From a checkpoint of a small mixture-of-experts model trained on Wikipedia: 35.2M parameters, 160 tanh GELU neurons an expert.
Below are experts of layer 9 (counted from 0) of a mixture-of-experts language model. Rows are named router (the router's row for the expert), down (a neuron's output weights, with its number) and show model dimensions 0-255. Each number is 500 + 40 x the weight over its row's rms, rounded and kept within 0 to 999. Numbers have three digits each.
After each expert's rows: "comes before" lists some tokens at least twice as common just after its tokens as in all text. This comes from a sample of Wikipedia text that the model never trained on. Tokens count by the router's weight.

# expert 6
router:501572458543516528554528448477532490593579485468502456500468507460544448486436541506548507452551536419514493540523549451495490426470551509546533510498488498501517541562501551542558465448529477460554524444462473435534550443453482461521491563505543549488429567464465488485461567476425452515558472479422505481546563502517475436522477558551476529459516532527474478551527425524424488457496460552497527510507478484562470480533556445551573457466518450537473525498546508475459559520450521543492496521484549475450547503451515510465544545521489552490538492449560500535544568474516419438410510538504509489456438453536467558461450506508474454490519501487487460500509583450458450503565423499550485558550480525497495461455548496480543471538451466518579472506445492517460521471541543
down1:474530446483472541435526451467502480435546554552554517472472469543473513518514507548470496502552467549469502475512470574503466570480469515521550485522452486481455482484534450495476545539531491444439535495548451466528508455456507505466499386555536498485493561522549482461429556438518448491473498478494528437599520475473482485534463538541492464497556524533528480447493492453495510438508584540510553553484476470506469476490480519463471478446470572515483477456545517487601497538550525443530532561496527469457518558527498499463464490537519560527531462501460511474422463409433557583521411513434558478442535440494576510546484466556481502566454495504506574460497529561440508566487492480501483464530443461502560521497455585562450493528484507546441503433506475453566487531445447
down2:490467462469517481560522479475499538410510474456539508535567509462486436540507472474495497571485521546470514578444461378620483512431512541510486518515557483479441474495430515507546528498492513573573522486442517461462514516490562498564530471507517445483512470523504479485533439540458455492475443531501472439494507483481531469465429445516500523514407466491528513440523502480472563561513531507469539489429444483502501467481538463513518545532523476513447549552524546447502526408468486547510569616465474553606491489529575479520463492481441493485516489467519589578446501518520551491478499532479502508517472498486580556515556485484488418522495563505574455452530558570460502460597508512499565439551480536509495448539494514515481529444438517509465518500542502468495497494488464
down3:515462523513380518489411433528538487481452436508465493544502500519477420434509534448529548502558554443515476534464540504487473521444509500517511443478486468503509543499492599453484477550550505538546458506471503488521478593510525545456546577532530484436512450573522554529512416504573420479475528568523565492588498539507501475521481484547511510535472514475551456513441524567524466480494557478494539490495514544496428549522540490542489494505453472427483483488471475495536537551496504478483566412452420532507497495552505548455531508491446483523406446455543456420536470437478461506453531580503512501439512498521493521456497507480511486494505477485522597566577602521511473469509442502525490515584492522529567472494457557459513473567518526483549507539515511510502491526434465
down4:478479528472442589426487504555513488470461561488540497561504588551518489500465597529495480491456584595565479485492488499516479530521519589418492512482499522464466532547491504501445515499514430406537503472450475538458503496487463439473464503529513538467520489471430494504453496508517551458500465518494441463517430527481530438458523496456559418495591508480482534485490474419550420493534426469426474520542523515482498519475441540499561547501535531519526532523533532499477560482506531485507537470474538479487563475468473539564531495522496501503474466599524495524465481422592495513430520506506434472475514484595457515465484560476521516545428529486521491610482515476594398455499521560430519502491546473522458463511469444502490499489505571538490508491456471527485505565489470
down5:496548548554525513554549490442466454441480579489515452572504453557493531447477462550536444584453561533452551483558464486473500531439486499482440493425539506485494489495542549511559517589442489517458509517473458529518510541515517508448486611491460517446485465484530515472494546464505420596457524479509467579511531492463481501509520484455532485430492468492464547461535535519454496480500519474431481421459513490485533380523506411531561421484540471464522510455518528499468475479478533475521445483424512517546467457526448545467504456449465497413484468509466468541485469485544487537471377427473470509557443485445508596485504448506527449518504518483544470488486527558440486535433455433517451507526462521546515491505519472487460485528483460544452529497469527536466498492463437
down6:554524551483458482572484494535540441453484409509494468512539491495480442605511430491440563446530463552483472501505517476430537514523614530501490537558576511549516522516504475469499444503488464544538539457503462413462520447530487485503470513581537476445482433486490434547480482510480495518509480518468548565477510601467545561517510495476479535446502516516469590488463530458476505466520474467556511486472548498527458479437520413520458553538489492530552468544559480534385501510546526466543503480505459445544462546501469466543511473530575473466593534468537493496485603485527524481504484478510493440479517511535479484510556545498555579511590504592490556471559508504510469540493531494548475491479509462509445449545474478480512521534516488512535447463390548540463541534516509
comes before: " the", " to", " a", " in", " his", " be"

# expert 1
router:529548496516537548530447486428552569557468484513498447481425522449504449506486528493489475480509553453560525561502567581454432477479471554492551485537471525514471567545517533559432444452493512465556538427449543483576518473457544527460556538440565540462483556413454480475451556498426487518495467506443438453479486465472482457539557561523525530458524502498467443542473477539461530465522452470531489488492535485534439463546474481476563480512521508556477535541490548533504565427465527481539466493494539450471481465460559467562539454559535547575560466501497483532537573496495475449473531531458521487436466500523451547477471494487476556467443526510462467499543536430539454495569441496535461522537540485523448423501559444462546474536419450479547501504469534518458535477505457
down27:501485495537460514499516536502485554481523573522520515514455507445507512532497525533494495531538404541529509505476444538456486545520421527413446527532488515551534392498503617568481521465522550530530465616504476477450547519500466475459473471584513393527518500578509521510484511529438480450521533477585488520534502444467572466478532542521516476499465490499568548517553460441535480489515505560457450529483446441508489503547502457456445489465493505497485529532513487538530487472486492529575505550483513561453536551465528512435478530514494443465440483489585541571404474423510520433500484452476539498487427528500542533562456529508467471487472520544499530465533555457481574497503455516504565456481481480491591528522461518489539491490469530448486472551437564527511617473506479
down28:501492508474530492548474457505512557514572544530478523512484497549447407454509496382452558561515444515479486503538527479520478472476528467416518473474494560448495510591522532500550482570510446613504538525583528437517415473454517558521527482539503564476518383521514489466449498531494486417464501471470502494541492555544532503476464505498442453491480552475462444509497503554521490464502443499447518557512506520541490533548531476521504518484537567474511553474571495473459539533514501488499520498473480484441568494505560519478498451495508478419452436501515549462470492519536558578485481521475465492518516607482533555517493546583498532486457519471477488503514519416520501536496548550503446511560578511547435511504465474523428471596553450499508589428500561533537523486499447
down29:564463497501518532492497458507456539497480482577514500561421508422581536460447543438491528532510563506526506522500487525484497469459518498477428479384528535543521514527495529484456453537438554518536580518440499486526473529596477472498462607495511501490520521420499481456479444486507511454518445513545496444459455425478511519541486494482532456548451537529376464453474468468517513494508452451585517438535415494521478455453502503584509497514494570461606437526505509504462497521475466592510463487496524510475517532471466512512551527488475480496495491463433540469502504517490498476485530539578481543521550471454484435472496569556516531483448500544513512549571484550471477468454476462473482405508449472444543540470517440469430483487449553469449501524571456539482468526510554
down30:477557555479494445528535498542510520547495501598521429475524481495454509505565437507515485435515504496419461508583495419465558532545611488484562582552494480497495528511533529502499485553556559449513498550518476517522476497447413540450499508546448553525498443520465556475529532495556561490482463496533547455556493461551542490519446519490502505502546553548482540525472528482530496430507465480602412476489477457496562497530509471507506604487516575550556505493491540506577534526508524513525556499527517475465519485464463478505506516512472425509418580538467486423525476486509450497506531431495488466550469454503486437515506428528493533590471485509505474513485468480435514494490501519463442383557504535496484488467490555512454473447567544526413490488502447502473496440433453
down31:577468493533459532543518494543453500445438517484516480492524485437468453547459577506526503474510486534495527551501414519466529488514521448505519551456506453495581460484454522532439514565550541467458462481509500518514511492533435461507511401507543515508497543524508530579454509500474507502481509510494470555499527616512481565513515460452477506520521507458484537484457579519485504425567502453499370469482514530508449607473479506524513496436504545492460449512437574541457579445570436538490455459477496497469515475448465557454516500489501498536529512512493528522588456511513516493508516491539513602511478539437488444498519531400536447512488549511450540463524563442513443492533504458553456551560459516563502540504538518540459492482515579543468510580560528539552495524504413
down32:535556502532464499523457479555542403511468512496516438522549531523537525423469526511498489574516450554508473444516415559538501475590558546493484537528513563455567473517503464481573440542484481490558525461516497466398443492510392506482482439571532535445505478549546529504503528487561514513566536530545502524597437479482479490453498469456476403462499491432529476471524561534504522505470473567488540475535471496518521449545516489566502514517504546530475534561520561494451437550470537509489468436450531514553523607432529464477507460506561576544517494510483452515462481531439521540520562548527536464520607471391471471544469495474496541484513446449470479499479493479469437481498515511505469522490494503520494488473532521525514494490467576512435568487524425503482509460507488
comes before: " the", " a", " his", " their", " its", " this"

# expert 8
router:510437432509514500522458413449557440547491487512535476452450499454456447462520556480549455505547537473466506561468548491519446493468528552480540551544445465508450511520544507451458458468522543449520469535477473494506511447517437491512566526502567512464422540474451478443432540533481448492544530477484478446481511529559531452551416546530546549520570547456565503555531463496446433539460525483469476504472456549524553477546456485486520446483549516561486512517495534517468518450485492522522435495424506465442556445483567439545570537570545430444555529514481512494549448438568464572536511519471553448447467551453514526510490466489532471464541498450467470512558521477517443446482513509531556460557480537514562459541536472536453494542445443510532544508421471511484520560529473
down1:610415546452512425550496562502516476579506512545513497479504485556499505461501480420504519517528484499452525539516485571528521462487543460419472524549428542515510526521536550557485403487483512512569454502475488565443525506450516517562579491460495564481561485562606469489513443569439471545466536505513525448489501500512520466557554488569496496461537550550447503518521526503513559390500491463543535524498430489503530476534571531472556529502471467597429481446516537527561501455521471516536572507496503521519535499508539501469507517483452576477507500575487506458509506524471489481469492529479462432514425520514522491493512467483528509516412502470408465491537502516514445458432446531486495498555457468502543499420427522479547513485556540496484430455460473547460481472527559
down2:468490539507557560511530544464448485504493444501572502561471505496492494544505507562453509518582412568469536482471447555543469455539530510492548511519483434423488539457454467425515495517509502388497496513498579561488538532555471495454560475403475600504484456541521518451480547531591512507468492453437535483521501509552545469469526476448519504480543531544500547501534432527556518555462564527448483446477549535496486475460491612418570469574496474513453446465522591577505505481463437529494518461485489549460491502517470439483479546550491489537516473485487487510445560446477439546439419448463464464461516478480499463502512465502485425549521498423540492451545513562514469538550445460458566537525460468476518502535499507563472509500535484491505532530532508518479499492487523
down3:444455502444507453410506513477515454469562501511545486504519473545552495544504499481451508497513488487591600510510435426573509493475429502507472485503467502465502475506522489448562447481491558557482538489459496451495432518594531519469479535466491469467515551504463436402594504497525468556485473513565492493451613482503550573466470550546548562483533471450521515530565566499501536517485533551491492565473554464458469446512573431511485539555472483492497502556461525499449484564489539512520528492441563524489482519504539504507508441417550442531509477488518460520493482477491517495483594501417474510576491511534512509474516438473514489480467505477465450485489532498489544528488444565528426482484459505499552534470516460517440550530561504487568480521440601581545459421507521
down4:481523477548522530574518540571538539461533499475450523543428509462521515499447494547402525454457483533541491472505414508600492498463503524517478543527467500532569479545545472518495466478438591462477560491432564484519457498583525525499565451485501487453509505509511549444454494516502473535496469578516526510504522522464519511490540523450479475464502550505553599523497553487420494480423549492503543500567482436489508566498510418443531534530594501454469486546484596463472537504449531520446512498539469512455529493476380508457480540565562499459507508489483505465491455529491543448471465486450489398452533466540477479508530470495551466464532509518475510516450498500473493513526487513409492519546554408541448597512525531494507516473500532473532569536511522540448440560444503
down5:536485457573544548521495449435475478527501510490461498517526464487465543486531570493451488526435522499541538520457522505474508509522526545577515417473498533520474572479502559479548537585531480574576569438539568503496505471533557486563440497498446515522464513442527559520529477487450484492535538529543469442531489494511474450463509491504490493518523509532399510521518529500484424407555480478489566480534489493492437560486544474491635514486532456484513497425492413502524432498493533500506476459494449471476501506401552531482506480478553588480544577467576506499490522549426593510475476515505460547517516458564494474511453503442516560525565449465500470498443492418511473480506405404480491494513518520551519493393507513511494445543507520429503501483497493485496504470490459
down6:546539471467449487519505523471539520541483567532490541480557493454563479626493533499474565581492550578530491579511478527505480473512455500551418474452465548475505543509505386564565460545444477419549478509429435532440476463480452540500442601448466426525524487529506531472512486514480502483493528490445477467512529424497514491483500495493446512451491489463485539534562549434442481510492495487562495589560444549411552531536488431522534483440531513495495484512441496518493543464534530481504454413527480510479478426578506558456537438539512497543535440500539456556459541430533550479524507500508453506493516520472535469531493488535500565453486489509470573562498556498484479505476529520434474501571476529512529527504567547513486498544465482556490445535505441527473472534486496
comes before: " |", " ", " 0", " 1", " 2", " 3"

# expert 12
router:551501459499497508494489440454553444528458465478483455522495495435468450511447539517539517460485510463509562558513519559504445437498457565544541486571486487473456463559556528520498447457486493467562530555461510529574537487432516533534569535507567493501446563504449446450438561504415452503558485428516520448564434490504488456544524566534532538489563456423489585535548467471437530454511484471474486457536440532507568521554496472459568456489569538501487461537552544506457531443452551535516442459459482447471535499512525516557554547575544542522506529422453560550554539464525484538479473504474499474443443543516460534475471470512487484491467496488456533473560530471503436505565529525505458473557433484478468450514541479486445507546474520519562458496458441444483492527533533
down0:541496519577528530510436478550474522407503494470544526488530447543478530540526517520559490530515476435532518452540486466561591551477477490395487608552425549508491560482472492499428566548534591498461476517509541456478514507563443492462500461553496448527537514512509513534510517500488422463481474511414520553473501489518489521467387553533457516490491515554493494496453517520477566504478511547545489507500505560513417548507537548488495520479534484473488383467451511538589542467476548508548542583452484470472556527511487522458521505458513516468494493474537536456539463469423444500513579558409486507581494470518523516484496447519509454516482514502501461569434542506531492472479528521491556495509479503583509487494501491472455476463554456425435555446480543489542475453432498
down1:496562517482569476535496517519480513516457496448538485464527501523539514486531529453487485544500509496471589562524517440362503502465551474541488454496553525503511450577489474480528545557507479440504512509516546575511468476533436480527607494476485537457486466528514477399520569511489487554451558457503479487458547533521460549525503538527527492475491529546500500525561488550531525493534536486519495471459408523529583443451477499521457490521485510493581490537551463554428481508548457547495498511506469548499554499497520518562460446487472530519520458524492566557434528534472497486508471412437428434540540497524513549510520521559516635540508489503431482527536419542452527536543447490546446521532413513473485541394491488560472468552527523444488504579505492461439498482500510
down2:463520456461457480525556468453561460460497525430411462552508490476468512456563498442532502555478471540485518533542476515528471481564560532488493573448535467542405523459446445484467561518494570522576474516478383452525453504505471549508503491480410491436475502466474507495448531450478516487567496534525540459514528490546494499515503531458467499492541515475481530481486512443504508540467508506490521471461529450438505587525521477461468447527483427531466461525543433506482489575519533468471550516548511476521596493518483458516430514449435566531612541485433509514508500467496596488412473435505536522488459472527507423507517515492439509471491532483453518478468492533447438529512477469470468538443418558530471487536429515521473522525560514569582491524486447552534546490461550
down3:456450508575527412535473513468478512515427488433466492554494484501501522473520551483487444491526493536500422481507476478556520566433505513458552502469456495531499469541479470463561549449499435423479483496547469525476435530462506569568469525522507501580497438537489536482558532573601507552527494603521509495469509623479494539485482476541580439481477465518517471504469533503465510488554461462557533526492454490449559511479482543536468422525432430476491505541444527492480530468464465462431457590555442513508451430534467519494478537582523490477488545460565500501518511471528497494462549496576499522482449514504486536499536493478506524453471558467503530420500459484535540488477473470418474422533461517518536500473476557505453556524536520403504555525517489542549543430541536
down4:456505464546485557538563504495424486519513539526492493544491496563557470503535466430501505587557528480525566520473536462549467529499571495483482482541569451488535536514516541472479409505461488452480533474525445463494545514457402461514520455506500555489532540544476502483514495503488525530475412488499530464472499483443484540533476486529527513460526527557525507488562452502486556447504516461439482493474541492522520563399495482466502515543517487524477542534517523510592484467560440533488487538493470553444646509499538454467517545479492497480497472441495525549477516549528486443516464477407468484587506460413586510406509482511466462509501568459499527511453494509503482462423462427473484450518461528478477490489607539459514442384446453527521513450446465495448539458521526
down5:492515514449475498525554522548442523446567548472500484513440469503415513533429496469551547471528593545589513439476532430551486474423577510535547499490464422447536518530563518525492502533529489480561491518512441488500525531523456452549462460475459505521553515505463556521483519514505493500508469530531402500499499440474504555603548477522562537488490537443475448515516571435504474532517563481525521485498488556523500504462488562443511479518478528543465517418499474519428534488479449500508489498536442512524475511480545602501474620490472422575551560491478499524525476545458416503509489504471471525535481514571518455527438472475442417477484568511506483535493490548478510490505474595487458470539544441485550464529481569472466422494498482451485465557556500483473558503535536
comes before: "|", "\n", "-", "The", "In", "=="

# expert 13
router:564527464457506539551455480465556529566496525480442505482464530438426418515474553510555484436521547467540546489493523520506501513486508570451555484533444526490543477560494528504488440454493449471543575513438555512479523523475468512520578516514566524508470515491463573446439548469443440517546541490475532419467493450575507458545539526512519555436563470496523532532564539517437533443566511432480544487482484537472456526540498452490530493475561544505533528531475509445528573528527484443537453467467488442425459490502535459545480569583525465503560429469525468453538458456522434503464526568502508485461429476514535539480461555512530483438522544483471508460555533471506446430505492498452515473531519520443476459559559432510464467538438523501529515473424502493440564554490506
down1:498468490504472486507533547427493557501502558468534475470448437492509524534558497489449532461456388477487560527562506464582614523482510587457526437473503538484467443501518522593443515469490495492519547512538472435533476510492483535540544506500504449439425430507500508505466523490484509500474530540443475487501481494457435479468473507527526471479509523533480434520611564517537468486491432469534449611477507479487508513513478448518560553518441584549530457465568542529471400450454518507448493487546439521503490535523480469453473505470530523486472582552503486533507469482543508485493490459510517542579519499449512447483490477469506527521458408552554474475503458445546531537504564510544444490459461549473602495481424503510517514443502499517579463550451537503504450556525552
down2:464493473441432514503495545573478499471501510539512513525526458493479560435516469499567499487528520460538495539544508503528475481480477540522523456540490425471520460515510481520425439462455495521446506557424535505505513448501513490517519445450524421518522487428599554562504529523510529450530569545511444471455533406510506451505478484503479532404478480525576504483496447543467489536453542484515524512492479484489564467494440482480564446592540464484502512408478485444539495550570522488549595522396460485465492502567466523455461563510519448493469464529556447515516427539556490489520507476525506471539386458497476498463532570546475495503450485538525553450564483441514517486469545438494490466565492472451532524565521478390502536556558586542539521488524513514490516512497538
down3:509534494460513586505458543488476455467532368502506454468549425491523454483533478559560557552509511511496424512513472445545556478456498500520414458519528519471513461512539477414525439499550443460454503555500531520476584509541494603519530505517518552494473553477444428525527456391523444422537510504464556449435526483469509483495507553506555578542457499447540462476506524468447583543536473486555564422550436474515534570432418420502489560482472461493516452479519510473521566492527456508451561488489504492458481510524464491481444481494503539453539486543471500507445518474443542526501505434499496510492446558540510499513490464505478517505544522506474497524503531458556444514536510527455546540511525537448527451505486533476594551495520494491531493520534474411514502445494558
down4:531521529538469528536525504478516548473502477486553510454482562568547461428516461519493520520501460497495560499536501472467528507528505507481566482454533528430475524479492530456415487428528498495491488422464508514537479531553498521526584408519526562447508467519464489539488575480503533511496489492532503526539454532448551396558527496530531503465559450572484498505485472543452538479517460504481498498536578459511461477462440527515469473503458484496527530542458506581458425442384535550506448492504584486483476483490613456487567572521510392486571489510492533484514478485516506505551474463523573526455481466488492510549502579421457554522529532512488466454620480467527495497535494471472504476491501524457538556443496575468472482443564503455588555509451515537498512484536408
down5:540515493460425454488473521490512435590467500375491513550460455518581520639456474495507478436494526515487530512450409509530530500479508444459524486501486533575473495468500501563486517580508451580502479567466539470553486510449509446484469513462467516535501477406485492514468512438543477514515543491462527497519510526528523440542511489554478549525529470521490520441458486513523518539533532458473607525490543510498460473476521483520554531497469535545548486514540469496496557535541507465534478404440486521468567454490578494554455407497566468515470569516503494485525592552513518447489432492450503528436545496468495521516483517459514579514359496496531483524489489533454520475475507470461581547483438474451529492453450545539475511526508427484508487516513489496485476492418531
down6:527458511515508505547455477547473500516511484533489515519485526500497476494501489492474435489486422523540519422549550518452578501506536501431512556537529467517461438493517493494506523440504523524548509416504536467471502449512512557491505445447502454492416503490488477566455510499479551480509543508541429565513457569414493537483469514496508480546477533593517417563488497500528474455584388510527486500510483436523517497495527453518557477474483467491552522542555500447484498482538427468419549490487522522474568513453466598447551477445530460510515516530502486550496474607414453491486528595553576496497522370546518523466571517487488501466460524493495456502524578451498528481511463522539485522526558458447504513472531455489454535479546426469445564468566495455476516460576460
comes before: "-", " the", "=", ":", " by:", " United"

# expert 14
router:561476442459515515584410520519546510534547528504535437547478450441487492559488553502513507463508568431544514544518539486524473450456558553504523506584507497522454471538500520454489438477487437467514553510473559493491537504473490509456533521534533511464452564453435492450449562517459439567568497484536457465518442492509489445564539556569476546478554534491485481542477488474459508503463489474448493470531431564567468502590530458422549511426571490556481566528520543523443540472501519541567446502479484431477523464506507518485567536507537524549472493492492552498549460439547493544515474452436462564451466532527477525540411463504474502541487490431431489472560491453497461482532502497473489452568444479485496410524564469468523518556435479512522501502506466539440522488457555
down1:510470470481528493480430558478593510493538435462487427591527496502512500544459458538507507491580474528537505489499558500606509517476551488465463498481509447507548543492511487439359592534445497484449473457522529483526480561526491494525509561552508530495499510443489479530520501517559439543476531505469434420522511529399454550536555465513500490519521484480514534520561475427500416527476413494425532481465516532513509517474529500530504504596479529504480489451464467519497508505488532556564535492516444424457573470480556441477457450509506491519527560470475501467510488480484493459483524554512546516545468443471500461503478488418526454508518538455473459488492501518491515493511589489598502583500466442483462449538469427461499519529585563542477588462498510539465561505479551
down2:439522512563501469494483459574429495488494448479454499509532465475500469453516473487501528514396523500562504497438514473491499497509509519509491521503375510490447466555485444544541461481525514577546473474577557446522553516507530457461507519440515508509534449499439490424490498525554538408503485469565486440472546568518550548562456577529504484459475471483526507511491492508524464505523523460508473500525463506509515479380487495494472507510478457555458484545495488496534481563465473403518457490515583525496549390476520502594503501505457462557499491420528522491546550533499467490473504495510554469485535490404480550464509406447502469581624519534492473528479503458480483477527505512539490522455514462444512501571585460445508496503525526602481429500474474488544552498445473
down3:478542464462480550503493536461495489431526425464487541584560577502549461485478474520568459464490567437525525501570477556511477502455567488507446467527432464471442471455473442522535532548488531544523471431530564442458532472572477457464496508468569480523503481481425464446507515580593514474488560521479500464421569495492473504466481454477417471464489487481512521470500487433504529495430531505522562470491476449519501351467542526588474496508511495496486415481514557453521479475449505518560498536483432504459450509513480460519487506506479555453502457529526457483501578477499471494497511423481502518488529482416502481512522470555444502513508425580540449504486482470488453510493520491579449521442495539512517453531526541527530478486474513535486465559384462482435444473497515
down4:504469454503429542494411479410463466503473498492479493454524574507511493519553519574541475464554510447495510520457545538462488489509510513507553552543526496476493521505447476523483509507437482442515501558510500476482556550497453515574515546597522532458458492513418480531430483422495495526478499504511523494474446472506535477532541561485539466525495497489464513505553487534546491486496502517587452463493495488533488527529548516467503478496454491550515518529454525423443508467465505467422538501495616466543481471455492546541613515421511387522537556546583524500424502493546428499479486453513505511533520483563542479515542540481513457441461514495572487535515504466508485535499496500537548440505637464471536514424536562419512437503546498513496476483476391518568512513418513
down5:536553559408569529471520519505533462470514521526513527443442512472527504477461512551525570487536530456503468502542508509486476493496463513526457542527497587519506461546455473545551442529442508510566479574467521500458534552487526490448483555482490522449517499508447474540530539523476501458487590511567526499547436400462543578504487449519557520495443496511556519485570562472452520468498449517508489486467447414559575437517509525439475422461468550497461503554502451482474580491410560461401523446498463533484556511458428502531489474466529440413504542544537496481483468508516532459540439539552475492509546502521514499531545500504540524540590578445459469494532590450500477489539481510485589431493503498529531497549474505513470499487446495430539486519533496446448556495523506
down6:469532519494495555441549464592513459481492492473513508502479470573553468426553486431527533479519544448536445492473491484505497503519544448493519460563495528453469575515567408568488507457509494507502484430504452535466490565444533531382480615499480507457422561442496465447522461472455502492486482570474551468421461477483459503522533530584475509553514446475463534440561517436498498547452516466437433534513500532477444548570484535545510475527444512525470529518521566541521526541506471483508435463520570529542556509517526509495502489515443566555547533434554514482480543501467479525487479510523542514527432550433488526472500564469523457456508474529508553582508511465526509536545509557491494515604506505451468521478531467548551501603511492520471432475457509505509539495493448
comes before: "\n", " The", " In", " ", " A", " He"

# expert 3
router:462483469484453530531478532491537497477477520503543446448525434457563446518497554562542541522474535430556532548497519461434419460519519523510564570551458478463535526560477565528484429538599471473515513461446493454533469512445464512512535533453571533515473532516456426489470565471479424536557535513531452509548507430530490467567493547532472522483538514559508494536563513568433435533474455451507491541520482502559440493559505502498552459450526500531506460548556521445452477489465546522472434457451491477426546536540543513492547517576519547498553514473444447497555557443513451508518473482489527466453449430437556439531507488510493465535460514432448469544529483469480425517540446497500488528549481465517536441475563481453545524560494495572566451539465472518489503469520509
down1:513565455457452467605530422477510488496505497578497502482549569434532531492521516516504537539529515453484501528492436465562499562499515436533473467509497483536452424537506579506478531481486495568525512625532457536579465475515486516561520500499476453499491478547493474465498547507509534448548518447450508569631444514474529513523479504506491543541585460495522481553507466395482487441484475501555410487459495408541540495507516493542491464563520563537524496501433465503547487531509458487493499472526530499525496431435503478513461505516495502511473508517441526512463444533488450502507544481529496480532573575513531491445578510577464551499467414391486540510445466456444494512421445518497518537532536507528530478473544578510513507500571490498532552503466470415466496477487504
down2:481548424479503515490508518585511570488467503527497503403467492506460519515526545451462496497548486491490420484430537511459514503503482521557459528495530566530523569501493385505487378465457475507505407469476507507536488493456538513462566486466552463468533446507539503478507481474426522486473516543525491502545513478553518524568508434520549522470510555506485530515466458547461543437469554484503480440539573541454495478451445514516509507538570556482520486549467444533489566470467429458536546417481494497489537455612515455423517460502452573443503553550589436538513523475443541447473527465526524505424540493514554510479527509494493518491517542590475443488518506548541540570477454423544416497498525502544455483528495478545534444504470525525472503463504563503526518503452547
down3:545562508457413485506487430449502505462469489501406496547567595512516492521478530462467438520525516405572473498522463549546464423445523529478453518546455496501462452532512488468571412515483466478510470402504492543500553500536560486417518484497486515531533606475498547499535471548484547572471491539461466548459466499500520485418497464479481577556472528529494479543548524534478517520477542439430560521491508442486512557479470580464559503482445543443526453474497531472487489482482504480466493512506520557488503495434460575577511472547488453535494501433537528512547532467509486499488508425410472476480488540513479494485526471470487469567465513515439525525478488506499411430474542475470568453511476542488482540562468431537499538499468445469480439531447443460530526535418466
down4:455485468598519538515481538556519475505522549511461549515534522543507566522438534554524492511483522493505468459445534525459602523517582487421415473464531571510488508473532491559482478567489465475510544562554555450477540525443488498490562447522473493545468560512556474549528555511523469450462531466450483478534517460562494405500468525578446474540501522518461498483456504526505537547566459465533474518549471493437555460485454478457472465491468429573488496484472466555452384502484471551523449430508479531514492494488557467481536529483470427456563553483529497515409461560520586457478457518457507544577512472460567495435505494455505516520468448525589495501481452443500478530510452492527508527515497477468504526476481570516536459502516511423469505422507545506520427440470510
down5:470564474564486530456493532559411505499478529464512532470525491534481503491521467529511453488522525488486493430526554565513540564540514490533525507515433466455529483488425462475518460458562429475591576504516477517484454473551556585509482515430593501435444553506502470491555448498524499484470444462515465503550417435564501535495394499516553515486453465432429530494467439475459490564479463501467505526524462539514486502509552502481531521476489531496428475470526480545505538454574542470513504430446529483548525476526509425514430491441581515468549552460450477519503533467580511509570514449483471493444534491508565469519534483458458473508442544575467550494521553432519450454510515519467489492543500477605564530461525573513459542470482570534550506512505491509556493472449486
down6:492508530504462526522499505479483552578572544573474535506487435494535456524527520484522520512503550512485493484540415508435426529469576491518532534512531508499561554563446501538471523498484577529569552526486500493477532481506536499528470527436519458447469530469538602461522537552534519495559448452477474411556453522572468480568527551445488470420475508523457441501556508501492498458469465484555534522491432464570505520448491490524474431515474577481588472480503489435414531414505516488422542490497411496501506521535509434502505518486525532446522518473478481445533566510437468404475526516440585502528456440477497447453472449481498499559500507507555517526539497439490489538491504503510542487542491501456427471505508511467503512527593555572512461541564482498545493572474562
comes before: " of", " to", " in", " and", ".", " for"